Below are experts of layer 5 (counted from 0) of a mixture-of-experts language model. Rows are named router (the router's row for the expert), up (a neuron's input weights, with its number) and show model dimensions 128-191. Each number is 128 + 32 x the weight over its row's rms, rounded and kept within 0 to 255. Numbers have three digits each.
After each expert's rows: "comes after" lists some tokens at least twice as common just before its tokens as in all text. This comes from a sample of Wikipedia text that the model never trained on. Tokens count by the router's weight.

# expert 13
router:129150092146132120123088140167148146130105134138135221168139154144089165024137146164132133171139146158117186155141149114171188084124101121081113139134056134080159141093149082137162158144121124
up0:177100144169116120113156133134136111117102165127158130082121119130103157117186173101089064170115145145140130117055083119127135130082100112174134108149117118097075128130166140079164159093142118
up1:176122106124067112124177105184084127104170149123103134158168103048150171064148113138161151145126074117132081135115192195135109117125151114182141097096122090110134102153128115106177064098144176
up2:144112128091112134136101161098114193141129110176089108154096105153122090122128112091130108179122101073118127123111141191110161144113120122154146153135133147117189079130164146115107118079090070
up3:152113128165156118141143148115138136162117115141093133129167049165112150110115081181104163128103146125114096077094146142147111205159087145125151128124096082154209102191207112149199116121110129
up4:116084207102150096148111114187127154107127163092115120126216188077126177077166181144147095146170166070177147098104086109152175145147120099106134142181125128134086067152071083151032138094174169
up5:082094140175090177123109129094147067103097097155114121142176108088075090112155157096134075159147144124147161128034136151214179080167117168121110100166097091112096161157170118115104156143092142
up6:072210195102171130106105088197101133101097104116126119088103186098170163143156120123127154104132091144150147133122100124155067161156153107109111091142150129089115120122161077125141082182121145
up7:117121061129144169129138102180114114114158121057085156125145177146113139132158163103133150124101112099135158117122119118085093112136157143103137137147147084103128122139113174135111173129126142
up8:117168104134102088115148132135123130119140111163190073153185170139205139134127086128093133084120158156177166141138120129094122115160146113090091167161108141127142096145139076078092086120146171
up9:142114152141117098046107168058119111114124104197056112153129098128150162144113132145156158124103105142147150119106170068144170108093145135061129138109158125149152111055148077125165146111143150
up10:162106157075108143159150148157116118078156127127126140097092105122131121123097175128118111095094085114213125131169184138103152119114193163187122133133159074159158170146136081083125156094144235
up11:153138159133161110122131168187090081079179132129157129098103123103151184172180123054149190140114105126159121101181197089166108139120094119103128121092161089107119158105106069137160143106123140
up12:136102097147111172157161146081127182136150179143146131145125092142083104152148126170145124180105163092163162145156071137096109115159100101133099032095071096107136142137198156147100158119077091
up13:126111125137172144187076089131150160119136115153126146072117149127164168203186140119100129092131051147143138096115097137154179164108118143158085160072139155131093158139180137109144135158155197
up14:122110145081116096191113178097091111141188156133129150134045139125173158190128172110118142121081035103095105104130107043203117146057158117172133130113115117130068131091126150145108120092091156
comes after: " a", " the", " to", " an", " his", " was"

# expert 18
router:148155070085126110116157140137135125142203126137158143098104126101082141100136185133141121134129097116190142142151122094148053135120160160038138150131078148130076101101105125113170148133091116
up0:121109084171137124128184097126161149149163098119128098078156114090101121146167119165101133190097117159039089123104119138162080118144107171146064154100106133105106101135235138140176177133109141
up1:092123079137063137087135139106118092077153087129099136145137181114116150135124092077146119133114200186136127132095158167066122085075116105104113131083110132170117182155104124119125084102196088
up2:150132127121137081151122085084115108149112080093137106141120145095140122158099154152117124128135072154102161141138104101107116164096180153125110147065073125178088116118146066149122174151106105
up3:125056095085181150132098094130149130104143123106062077134119114126163169137118127188140121110156162079137111135150127178133161088135053162125109094141146100135103131136191146158127065146142107
up4:182147135128115166185123089165117209133120128134147117126097145130173083134151099076101154139162168120139139128053137139085075185084177132149163136075099165156151094181095124123137111069089157
up5:162121084131112175062133112149119126127123089058077118137104130132160151132116117150156115116166079134131116157117106142060162115173176094144157158121144131144109131076114163134105130120117121
up6:136134101128174120110159101115044117160139123091126117102140128112106116131142140182162116128097106158139088116173147131133159093130130108066116149105135133084069092136140081178170084131111136
up7:136148092139159136135191157092140199163167117127124139119092118132145101112135149156087133147149157094198154123115179154177076157127148097128151101142108167119150122125144107087178151162147154
up8:110157125111117148068125108151126148094183116114074130125169086203124141114151139077145118114140119128126149132152127123120080138119164130144121133080121122150110140157157153093172107227091154
up9:193072094174174086130092109095160119135129125135134081135115093171115226144095150120139104133092137085072099094116128104111135158133132080041110165111146115120134152187124122108125110141138147
up10:180130158190105107137087120127147189131086136098136124045117109143069123104166077121137124103089084127168129118074132104116113088150048180144166131106095146113168121092172134093124127083139148
up11:076112105140143063116133085085105165159134112143087154127152158115149088141140143143196130126088131096153165200159151074143164192116122093132162123140114135084188111167129098125074144141170134
up12:092197081156106165152119087187096105108102118131114186103137130095135119110150087097152160131129187126156163096167156106126087134175101132085177105107128132147100176138183141131075148113138149
up13:138081115046102134080129079129105130165121194166072102134143116112132094142077104143144070097168102133108161127144099052115147144151177148113111144128120130180130122065115131068159092067115076
up14:100131126081154107114125146156124142112117180087127100097046130102099092148107110110105177127146176101128161092096131121193078120149120160034091086161106133115129140064152185088088126165149128
comes after: "-", ":", "|", "Personal", " –", "="

# expert 15
router:124140096094126115172125077159132085089131137116141110128162181125079104164173136214136131201133149169119121161149138143096111144094103113144121183173067116119115136137120113160164115110153138
up0:167120157170124121090124075139133170205118142117096079117126069149146101187139130141166104161135118126092141138128138138154101095175103076114099153148097047104161101096130116146174126128105161
up1:116116111063119113129108158140118093142147070131149161146138157166151131125135063137106153106093116153188156087150125177114134135138122146139084102111110074099140150145165146092135097098102097
up2:067094138101090180190133146123161121130077117096147148114096127104061150148130101199158099102072093165147204121013105103187158087145177092167087085158079131118121095089121151102106107154155119
up3:112095060135136156080146143134116159142127135163123132125166167138179138133113199067076120084120127120113147170113142123168139154107103179124066114094139132138204130161161131137104080110132131
up4:068111117192106174077186134160097138122159126112158136144168107099188107163140081083121068134107120115158127138171142137070031129119085105133181154138161144162121128157090157149133088137124117
up5:150120085092139071169124156115094121133102116119073131232132119126166175153111087136125112164120090098142191164139140099122119128156137157184115154109146153104172083108191080133205085170101118
up6:199126131098132121145136103118135118036120119139116046107116134113133145128176131135101128197150111181182117136185183124108110140100145116095091138142136153161104137105102094128171174132104147
up7:074161138185134150150127098152133175135088095126192129174128121143161099170097083106134153127111126181175128123140152189142141096112113045125110145147165115127156103114101115098183202171150151
up8:155106145120115136131115172103109074138102177135154116202111101177170106177145119215163072123115117135114156182149134125136095076153089127167138091095166175097118104136190084181129149121159132
up9:129136108107107104177103123124112114075081102170066053148118131154111108156102120115119127166216195107121150157044145122126138182118045145109111104139154102165135151110133078092155116170086139
up10:147139116121118080154118136152180126120158102116175105152155129112124110095054123147132104119114112170091149156111152107095133081144115134190123156169115082083129125131125159109165092122140197
up11:083066094133130086086145167136123155195137115123179094100099121165121089159095149146129082184109138083113113205095113086034134153114110167086120121111124121146116122143123089100155094124114111
up12:116090126112136131145126183081136127193153152158121080170147147124182132149119088146055083153175134153085151090150081194095118107082110127106139125123141137154075104194141110178113117071129116
up13:153053131148148123134110128148084157095126158120131105077092165151147121114078062158134159148131093144122098154121156127158110135113139116143122088121155141162149183093118140090136110086158186
up14:187099151052163111159150146097140101114126049115153087128090171126153147097099169146142122163114102155061156075123181160118091109179095132119063093097056119099164113132127108128121205138205149
comes after: " the", "==", " The", "|", " a", "==="

# expert 1
router:143121150087144067060077195120151086116104132140202157154094171102117156133098111106111129143120120172151134168129101112186151170081107179183125106131158157154127116124125112137149118120079140
up0:138113170145104139116122153127153160087094182105196155091155072194126197112191159117089084129149064104151139174100133142060071119127087146059195130161119114159164126087135116092144073124136150
up1:119172147092163156150119103073127132114129150071111103110110111100130085189106142121154096145091123151108179104085164124119163192084066131160129176140177140157147154160169136117092108149105126
up2:118091108146159121126198117121123167158154127091101132109089130177103099110172132131143185155112146076055108105093168158073131129088095097128128115096119109120171159074148131149213138075158139
up3:114075154202173091112100151181131120109139154099163112105087098150100155083117086191132102129067121108133142135087116118117087118168143128140122182174135137080161149118076109113092050166183121
up4:140106155151136167142069141096129142139088131159100135117086137123144163100152113126100099108136135131092086096129159159133084124071103155165075109059150068165145159099057102147083123055109144
up5:099065154145104176155144159100080116170100098069128172133145132069144047166146144149150118171140121122072142150053074127141156130179145101089060115135140131172113155098153128129151098083171094
up6:100128179066132142072149148125116172104103151108040193125156124151168171086103121099112106153121166110101134110108175170116096107120113123161046197170167139129140101140169119097163072137125134
up7:132104150098122126161172139121053144141135111091123139157139122103099151111140111133121132162067113100122142080130171099106092125108066111143195137092097180155069092131170133153160111095114102
up8:116134156094154138138163136126107137109100170140129120113079126199131150103182137140119142141153092121109085078090202086124151129156120121159167168148130097122162119058166093106108116172096118
up9:071121126106142112138160151116098137130183185157119148142164076066125103120123144094157136111183152091186140182086097148069116086101144083122214115117141092141092093108122107094129150137132101
up10:140122151079137129135116130139119210167159150173135119141081119170147066107112087110132134116101145111116171122131157076069076147172122155144174141120156138141130122142146121054136140173128116
up11:127103148147129127110119147121121156145043100129119095121087126152173182144222135111113115122138120151193137108093194182101044150103085181168124145139161150142152117129144036130108192173153129
up12:142027083136145162123134162087116137143134067108149169125125161195089103150146138162120076164133108111151127085111088132123135153128144079128144151163082145112158136165151138136116073172107117
up13:147116076126119117107087156120084122147123159169149101122132131086190159209105135101143139083103139147151176058133100132136107159102151159122137155070126068110139147125139153123131095095124124
up14:070135129110166141174163128206169137165175114095088103125055082168167062107122148152101124130089093116092099140137130134127113121178141053141148159122118096125137186116081120080151148119176161
comes after: ".", "–", " (", ",", "-", ":"

# expert 7
router:128101149075127116163129090140100162123090138140140094079154068130117167123126159196100116127102143154183096123114119081160033119116101131137081110123151114140091122120170095096166093155121143
up0:135113092153120158127134133150143176105152152151162120182088182126157135158158111132140214142089160123159068188105153150151101111138057124166126137204087153114165155178138105192155103120115095
up1:133111092111150227119133120110139115100102091111140149093175102121140128177113182098097141040113167161095168115082134095179188107129189144111100103144188088160129152109115133102128057059134099
up2:037110123138128119129130134154138140151151116099132127077100130110220139067157130131132139123093156099194118145191127132163160139165148131117116115097135150195072124126100132170168133105125111
up3:122141120130143134154136120085130096091101187150136093118124158112075110175103132209121218092134126082101061116183119114142136123115142108156074126081146134138178145136113134153097054112135141
up4:128134132209182119203119254189169126129126111115103113089077144120100196144107146084111118174126056141162125090134162133150158136199133159095107119158053049114173117136088131116112075132071120
up5:074132098161142120156114139159145130082132107160143101144108130095143168104154136166147101191200122135044140126148166121097103119137136151128150074138074102126059107161176128125123134187104114
up6:154065108138122132116166111152113109136117136131184108122138159092154168129193116099138072141144131164092118154098126140127151135130135126117169063128154099183121106134043112128099097125095139
up7:138131099138130119144103124107102122193141159096121135114139127113095159103112114175024101116109108127080154107125132097094150148078131121150117117080155156136127160071087205142145142145135157
up8:142116129142093111142166165087149224080114113121159066051137075169163112150177087161096120090068093199145094135095117135117106087148172113128049159132153112192089153116147130103074146077138182
up9:130083131138161190037120094119110165104170134081158174130208097103097135107121094065100081080160170125125091166100167144058092138142121148096122101121170090135088155179146139082160090155118120
up10:136101125154147139141117142132151121085151116096126091111142118173109116104144095140116121081174156147112133092099180114147056072099181103082111160101146079164087142109120129069080114134123126
up11:159129133174115155111127105197184042150162111108138165128183163094086137060165156116100162100156170163160096065168113094116162128135147182083112148091116095116129140158103110123123139141095088
up12:125123127149142152164133147123125190122145106172062093121101105100113127120127117110124107098104131159115155039110086176118100136169102120193102150152128164119151136192174086112120116098169150
up13:144067136085152164117115131107087139135133106084097144119103183140129126074095138140149153122170150117128141144103102152126139135125191122170136156092115107108176126133168148115124146073146129
up14:089073126140168181151100052135154130157077157073144064112144164125130122116169073138114136129112097155084088066098127171106093099121155117179120124113115119114123057074086160111122069121143091
comes after: "\n", " ", ")", " 1", " 2", " also"

# expert 29
router:147181141169162136109189084110170149144120149127066102129147148185198135161197117150100096173150097102118138131144150135137060110122126066162090138086105173201132160125104081124167171124143127
up0:149112106116103052120135123184118130208115171141061111144137118122098104111117146138161130174088075077151125081106143129185160165057092134143123142118085128153116169137130200162135132131136143
up1:113091137159089111087093112157150069132118058117102095167162094162151172105147109091093127127126132102150159045094116138075160117138169159121127106136133147147054151136140085153175160102112113
up2:133126096132143146135117157100149158131080107124185143111121117164167048125114071128119184116127170147068140115180149164130111095131164071143131167172142101131150159153167140146129125095095158
up3:122144209170145143106115148125161132161160133187154079129128120144097132106172111186091129121208093220061148121151103146093145137146159128098123175045085069133122131128100117141153169127143127
up4:155152165119136132133141124080126111119101174141129062074128149097157147096105152117132096125116116101131144148134170122134045051118083136160144140096130125154146041199188133135141098166107148
up5:124079127115086095104107141134128144093147098119093168135148115112106161120146093101145143133097169123164063128124135143159146093150149157093158118076122169162124063144138159112177134116144140
up6:108126140137185135124125079181101141134157120075124069124110116156124162216102183145132164104141105116127173078131197146099128142159148173149104138139162178089156125087144175127182075109174127
up7:156180086125092092139119193026169097128113135132147154107157118137102142159179151099091160132164163120103106097140125128126113151131143074101133142121094148091089114109072126130129149155129131
up8:114169120130158111118077142127181089067075134124135194101132141115071202071158075154042113071105133171076159117117145146148122053115110105131113129110183077134144145143092132168148175150141135
up9:078149151042050144141028133066066118143119128091172182109088114037121152139123136094191204105129109142148189179087181128120094075162135150174144134107112180122100163087128147187092038089136123
up10:134121159167150051126126122082141113127124172132082121083114152138117146096160137150108141170110119100150134136090112076103161146110071065121173127135137122108078076187146098177068159125110135
up11:144155110173105107157075141175149134161131163079145139127182165024153110107103130067091069178130098165161140165160082164119143078161122100072156092116151172055149113152119153175151130146149126
up12:123133112116085224152174129159116160096143122111174157146121137100134132087104137115145131116114179126119141186075125135111126125135115149109106158204164095121175080157144125136120137078176115
up13:208027168131118186155128147109156183109145121138198127164102151086139155139135096097127104144132136139166122140103101148094127115146114156141123110121124065101146113082118118130118125153118115
up14:183086085095146105171126148130166119209131132077159096123088147100173128130170129113109068147199059133135162137104090145135146072134122132067142100085093086118104156106125104080113182120174133
comes after: "\n", " |", ".", ")", "==", " ="

# expert 23
router:145131117092088126102160136138161143132170168118101193131119129142131121093121180185144135141181110108100104131140111087125138110160241131117159156069092090146165141099113082069123170119150116
up0:105151122177125149117174192154163118121132114086063151170128114101120115112128127106114150066077109102123208138148124110118127112185170109126117139163133122124151109134165151082069169079117121
up1:086130104139199104124122157139077173078092193117155101206156126100131057124062163093154111109124125162119114129119136116124130111087173142123142090127112093121095154156126052081114155115118193
up2:135090122110102117087097113155116137128169160116118178159169117122084103091074145150140072124158144123152104108152106161139169061111145173141128124099148153130169112131129173142104109133192151
up3:176089126170124153170152127173121112142121128109144119096130093158114096114156155164124106124195110126148140111094179157193194109094092149152150135080151122184106155119115076175108113101153087
up4:127149091144123087106128122201080139176079051137149135123123078135196140091153134099146126162112113117175142166123103107121044186086213140136129107121099104188079115130095116125085175131097125
up5:193107123133177142135117130111087098146173162161133114069115102149095182193139188169147132142173070182081156126107140070135103120164129163121105188096118090147157091102138080121131123072127129
up6:127102127122138120203151193101135139129106114094173079158066112139091102160196154148129062109135071063137110093119199161100113112152094136087151115093113166191104159089099163129160129177135210
up7:083091145125126105165115133129103175132140185178105109113090125100115133154092129184089179129121158097114098097143079140133158069168049139104118088142205087063194127120163164139158104131125129
up8:129141115137149116088138162133136104143099109104105089079092153103140102145068135109122176213180150145174128174142078145145134122175123095135075150107110120161112141160099171071106155080113160
up9:164075121122100116105113173143138142101151176133120146141112102092094118131143158138067144121142117097056150085121166137195161117119208111125096153100101079062106127185140110095113144097111127
up10:149141053183108187105108115083156113115093135188100089105164076054158112153167107102096119124180138127113120098163131162079145113201106108092118155165128085146116129099124155053143129128112104
up11:102177131134164127112083114136160124164092069157158131187095135097059062134076107088135078114184129091104138135108147163160122130123150141074165108108130147066171133137159079129105107120114137
up12:144070120145146156127142095164140134092069154175148162114129107120138122072116186108178167087117139119133083064224124141100174125118171150053089119087129093151158095130107146110137112117106092
up13:203110132157200098093162109148157118115149132177164063087058104105071084179125137129129131141099147127129147099126082073118082142102122121133113125033129129106087194138167110202159154063123070
up14:129158163181122155165210141131160154105155084153053140082124088126110141126107147149125133119038112155125087132112143102114190086132162145173165137166102097135147080118159153079167151155146106
comes after: " |", " ·", " for", " that", " on", " from"

# expert 25
router:161165163084140094086198045154131097151090121136143091189120177026130102103098171084117135116150108066160161164138112086151149171116083141135127156147116173156150098174141117160144158160101122
up0:097166151123151095129129159095135113108108152116076072167088114136140071144131159145196166112152121104104120094116172130118176146116077100093089092103129124175151112079145043108117118142154154
up1:157060130129136159127139118154057142143164143132134180103170148146144191124207136127131140116098135152171131071120141186024116170132151155080194149154129128050104120094117103085142158146136091
up2:098132163137142120124084113091126200156114183144134179172141057177101149151071125116158151135147172142106101144127179173111168120115172106109111148163169161153148105083136103084080140116078172
up3:131147127134168126166130107125153131106147153161144093201110081137133137105066134150103130101178145105105172119120107119074141152154105129128141124196165161159140167141100182137115096060064136
up4:088142126128152210144176157145146152133079198132115099089105130148087053185093162085093075152119143083124097096130118115136133133134153094101123149131156058095163167136071125098110159101097135
up5:102050160085146166181125122121102195158129135148143131107128155136139164208120099108167137142119147113091117054129141148147110128114132120194152150139135156131148084096126153128117080086138097
up6:110100189086147062097201215148101134113146127128127119059145137146144167184130128142122177078146072134136125127098129096154114140175091171133143089148121136135101067107131159075126128103130133
up7:163111148115082139081120115108136123167122114138098112134185106111144186106115166128111136192123130108157191203120091141115113145167106112138151130181099165124106085139227100124109073074075140
up8:034069140144102138078176092141164109153106078097120179120148117125031166139136155106175110102128133085151150131107195145092148085096123160154208133091190110094206189150061186136069160095178167
up9:138100107108133115111128137150101096133135105128091098124133129087145190123103174120158156158141081136138166139118140100151121150061135172146122116131128125107098127164163066122148149099145133
up10:165087164139183144140177156108118148176162123130121134134097104143087177116158111091114123148091084113119106084121128161150125129118140128103182118101136078120108164120142172102136127146091141
up11:129085128097092123082125164067112151148142141124157091100088180116154182072151147124130144112105104114127158089076105189135112141140147168099108108140133125182087132120154159114069113168102148
up12:126151074123104110124123030164117181141120124166183143143104136136103131133158102140199110128184175093139134101146174126089104125094125209121194116145160129167180100092120111074079134135144134
up13:194056096161106123124155136196107127185141121140164131144161103080108166146166164102105140125115022164164105088094125087121145100159128143135175160095085134128034094152133140170169121103116075
up14:159136114130095115132146141131117104147163101155092144126121169157112162098141109153078120171159106124203173099160161124119123126057129132156149093073131095102144060149127087171137187131152169
comes after: " |", "|", " (", ":", " in", ";"

# expert 5
router:152125153123074169129079119119155146070033154140072118095117123124119160191069118129106127169120134167154144129123120098129182151170151150137133109176193129074142113118212156122104105125143146
up0:132095117142122129125077120158145086166094104125102132076105096096167190128172154081116152108139122146132151063061135075141082100181070177107095093067162136109139158113074157141095146091135074
up1:070070094116172130121080172153164092073156075145109129112087094162093132101180109065146104088133134100164144096149134149041137132136119172049145103156146163085140109091136054100107115158164141
up2:109114118124108090167117126177119200177151116120140132218163085148119113106146105167155169116202127117135194100133146120054173203148144114152123128144092158121102127213158129194144173056096135
up3:129090131125105123196096110125217090126123138130122072060152133102092155110195105086119064060136098136131076118086140172117099088134119169075112146149142146107116103050116148130167108179104076
up4:114089093178116138126111116128120110128120175141137109110126145123095112170096099122117092118117156138113196104152098142084015156137138121128135126110114117104114144154097061084158113147110163
up5:153137094133104109069167095165093157069132135148160061106144089120152097178094164143044131168137135145116137144126127099137121110124129148131187128136132118169093111181125127095107103113119118
up6:160057147190069127135201101123167157153180167105079113068103142140166081145147142108113075122156137168119087164099083114142094145185121163131148161109124073121170160153097175172076111121109138
up7:230111029177145104177149089140141101161134146097123181167151147098145113103121136081117148127140150166122132178154086089072077107174133113102162118139070112076116115107068142155119086105141110
up8:126145085180167138116138150123149194161156164092163190152089098078156193119178115153100147100129132095142109097096185143079077055124131123128251151101151112109101088112085129183115146151100127
up9:105143134114061114152096152197141116144167105116141102110124104037073113133109135128145057128136113152162187131137119118062154144133128149135156114096108059098122111150138090133077157177139123
up10:100129112117148074175112071152094125152145097073178133109170153063135136148128127142189138097145141092127129103130136083132183086181119156146122187161088079130180120128159169161125069118131166
up11:063203123131092119133165141121097137109125148116160130114141129124099102085122119169162100156118131093124177169103082114132132115111103143151098152149212134109122121165228128063171151097106158
up12:135113105132094085108136089151124166113119083129144130166167168149130151114092098180130122069153110149154121085121111138130144057132125183087160100109099139120134124168175142146185123113142175
up13:086107118192164124126022162146175111099111079162105146108190143163142217126100126135144196089095142123177083068120154164107138142121125171134108149151129130114116102144106095141163128113111138
up14:044162132105179128134040116101112117178115149122163118148157142151155135148179143134090173146094146147112113108151134184104157130116123096090065128153116126175080171163164105132195133114129139
comes after: "\n", " 1", " 3", " 2", " 6", " No"

# expert 21
router:071117224107132150136168090090102161078135157148112103155147129142156164166135143141138108156065146136112145169131124147084125140097174111089090129131167112126121161172135072155142093150116142
up0:149116195132122153141127118031111133125112163192156085151169136143225101117144123146126134099121082219079096148075092107121127017136095102119120156107125137242080165101093150150085133137111196
up1:093139122074112115129087100134070102167102136188169118134101165055142157135153116124094093160148095127131105153058152096117159115079082090137123091098150110085070073158125079163159184110119099
up2:154057127135128118109112117084118139162091151129082128112115097171185153117109114106148136114074133129103100072094131179157135115090097180157128096110179085172132118154122140135183088086147133
up3:130142086107101108145094084148149097143064123132172120151120135138154099104114152131115100099182169108099109101078129167137216146092066163093099140122141125128123106151109148156139089171134115
up4:075086148121132088118090158130129131086114163107154155198127116162097102133137104146127118148091127160078130097158178068107165159067166091083114088205101143103114108081148095155128149156157198
up5:173093075118062090139140125127087107160109139160097091119097134113092110140121105080160099082128138104120121114173151051141118140147182088112105102069086122111150094186158131147123157090140173
up6:065142104144189147135070142095125112153115075102155143128128090133122130088132119119128118020128113135175184120151152164159154141151153135052130108154132113183109132076098122087144123167130139
up7:169120155164137128133112183087082140086082172131104094149151136148112165199125122201127163141133081139077113117148131027125152156128089131136126180115166141113153117149108091121097106133114113
up8:097146154142149158113120069126162139079106074102143107120134132103098116158081083088136132111119119114139130079153129169119141131102107105150124164157212111061132136157171131115131126077149117
up9:132130158123148122152121132093170099101134118111093133106146159127136092129141127148061137186108188099175106142107137132187127137118131075127107166133099089097047107135155065137142103113104148
up10:095094165118147154109132121114146113111092138168131117123132077137133088109136147086128096176185152148133097103219098200102139127123150130189137117148110072147126152147140093118143158150143122
up11:173082090160145128125149153073167079191108117062144165129155144173218126166105206186131118119072108083154158119082143189143085115155131113089063133097054153152177165174141133109132078115156160
up12:151150092151152095121147122098159069116088162133164094136140099185202054110125117126162145131125120139133158143134113127092128148119152073138116137124133161127134150136092124128072124129110101
up13:105130127099119223127062065124172085072141080099087169113122153178143120115133133151129100084122162089177133137118111220117096102115113165157083107197163114154115158147190150099135085153120130
up14:133139141156119138078135141085175084087151114153160115087082210123115128077143137134107171095155132148147105123199097143096121103084106123111126143065098084097130143068128144142110182107166077
comes after: " of", " in", " to", " at", " for", " on"

# expert 17
router:135136124115111172116096169167122147205157127129117126115076142115130153158157104118129155172111122106158145111121161137181069129155115123074150211122043104093198042111074179146159186126104079
up0:091133098124138165190118177156127134177157152177163102115096121178112146053095153109096047139117164099081159083131187179115099120113159134035138174074116113095195114119112083135155161094111135
up1:116073126165151100112164164134124101069186086187192123102138106147103179113162135130113175092125140139081051109122173134098084103125147156156121071127155055150093143124112076126139135104160096
up2:080142151213126144124151163129108116115137129060170129127103171148132156168089097172070079142079101094150135134179167178074135125138126156122148122218111133162164156104141132110130097083119122
up3:109107094099096122136071124140186156171117119182096014145081120139142167141137193144114150132103099130123167139090208152182131126107224096172114191117145118136109102123157157115108108147186138
up4:121043109139135129177136109103149152218085170150127120191142165110106174159151116139163148141118098137066119143143162146102116116042166117100132139075140116094106073094119111187095098124122116
up5:091084150079130106181113136129162152075082101169167107143153152148136136176153179212133061149059056134103103156125180106089135140115172148199083110142088079056165123084147095153119118079159189
up6:194084113122085114124115154135129108142139203124110157105098149157102145111141143157109141206110143124164096140129081124053154097108135153057156139115103102117152161183145122093160127138110052
up7:139073087167115202123120124115136138035101171080157156117085128162204085111086084109102095061141142145176155110143095126128118144134145134096083136121079098185134184167090107145085143118122191
up8:093038158114170141140093149096121111133106155072120112103110153123128125171146101186132100144155098162092128147202092158144137116080100102150062107185087133153132092162137130120114104111129147
up9:110056166087111162134131174144148120176111082173079135131114121131089131202100183139107106189179072195119149131171133133121161079108159165207181101155119127177131113143152192058138088113187149
up10:134083099112102149139097115124181160062113162118112154097093127155101142139168081149202078146069038096130087130150143085107153090184123155178145122110085105129122160112145145168141162149118121
up11:116115150139140192140076127112129156095148085142125124109085142115151159082153146084177080071107110147118151105172108170111088131120180176129067161113129087124161090129127092045090090146195131
up12:080079107108119142131135130084130124116136070159190118112124163161123166121173179207122108153119114173114098153164119176134154107169136119160110131139141135178135112102170099136140122179083159
up13:153087105179111117151123222127117110103090149151102135079112192152153162152137136109177147077145172113150111134154115116096156077095099079119114147111144100146169126141133119126086093108215121
up14:189077063123097133165181130132142177142122145099139118123069133124132096144122118076176070112079153134178140128110132103115119180124142136155174132131135094147075121064129108184135110170104180
comes after: " was", " to", " and", " he", " as", " a"

# expert 6
router:090130118150112136088094110108134118159196150095105132156164039109103147092162135140105124150108121154157109179151145164152111104158165167137148151083089163136073138145107160139157109102065142
up0:119113109138132110105136136115090183112146175156133096140170062101155141106176123136160121140133121168129098152118090141092106092146115141123131120044127135144142126113087165079132065110155183
up1:163116112171150020142101161088169093125104141127138103105215072106159143119133062131099123143157072164135118102144159127104134128133114109091116126093160194162102116105146135126141119102084194
up2:134078123157131149171095056164126147139177147103100164166215108144183148115185126047085082093082107156093185116166126138124105109169188179128120149122120116123062141174103109122114140131120106
up3:156045146105147151070074138113128138096172126115144139081132096130163137138134130129089127140141073194125094151182110172133158110121138142136107100137118139177102177135167114146080146071137092
up4:156141064119140124082066113117127129104126148126182065175194080103141116128120122096102092132080142138163194141116151082107119166111104105096139043151127149138106119152207143122132132153144145
up5:101116116119177093108124103107125176175163158130113118170070122112132147115174112075103099130102124157184121093121052155118152140115145117118107149109137146100088095122153157155164154096134164
up6:111074169161110137136157112080121129140194098163086123116129100137054104117077098147170133151061132131134133117130171073144160052127175126112111129117137111163103186153136109097124171081163137
up7:157091182117118078110097127136167192112110079139108108120146131163121173129132109122143157098144158157178120138148112192163145146108113146136142099102110136148115130135161125139136125108138169
up8:075083135089125075070122174109089189172159166107098161093119122172153127142149130110162154127080133106130117105114135155144118201106080184194083107132092123164119108111160148174123109116117199
up9:101114158176159122106147103152151171074095159121136183146147131089153138194147068125139112128066142167119107104136115153107092152038180120118189163121153186106073118193201071147210120126191107
up10:098135194094161140094112113083141109124130060156125162126126200127136154101142051106158111156149148096120128151151059175150152056150156147152139080069103097123099119170182106095086098142110155
up11:201092116114165131098166120099159100152159135135138080123089141209088131178185136132137151088145157096147115102083096139107103061116116173147134161090140108120155126124125162137167138158116120
up12:126131083133156084051109142123116145148117174046127093123125092138118145149139101106151155087116153068130147140185119062121148173133125146129143133160134099115148070143167161099167173158070131
up13:154148118143092106122133120115085097114136058141119075119176102133169138166173100126156109151095107132076114154164110133077126141033066123163190160078159173110115145142100086115107096095106117
up14:155097137131128150142127123151137132127156122150142133127110145153123191101166126129134169124122135147102137071068135148068130121132097177148178121138116089075132170139106127143147090091130062
comes after: " the", "-", " The", " a", " is", "=="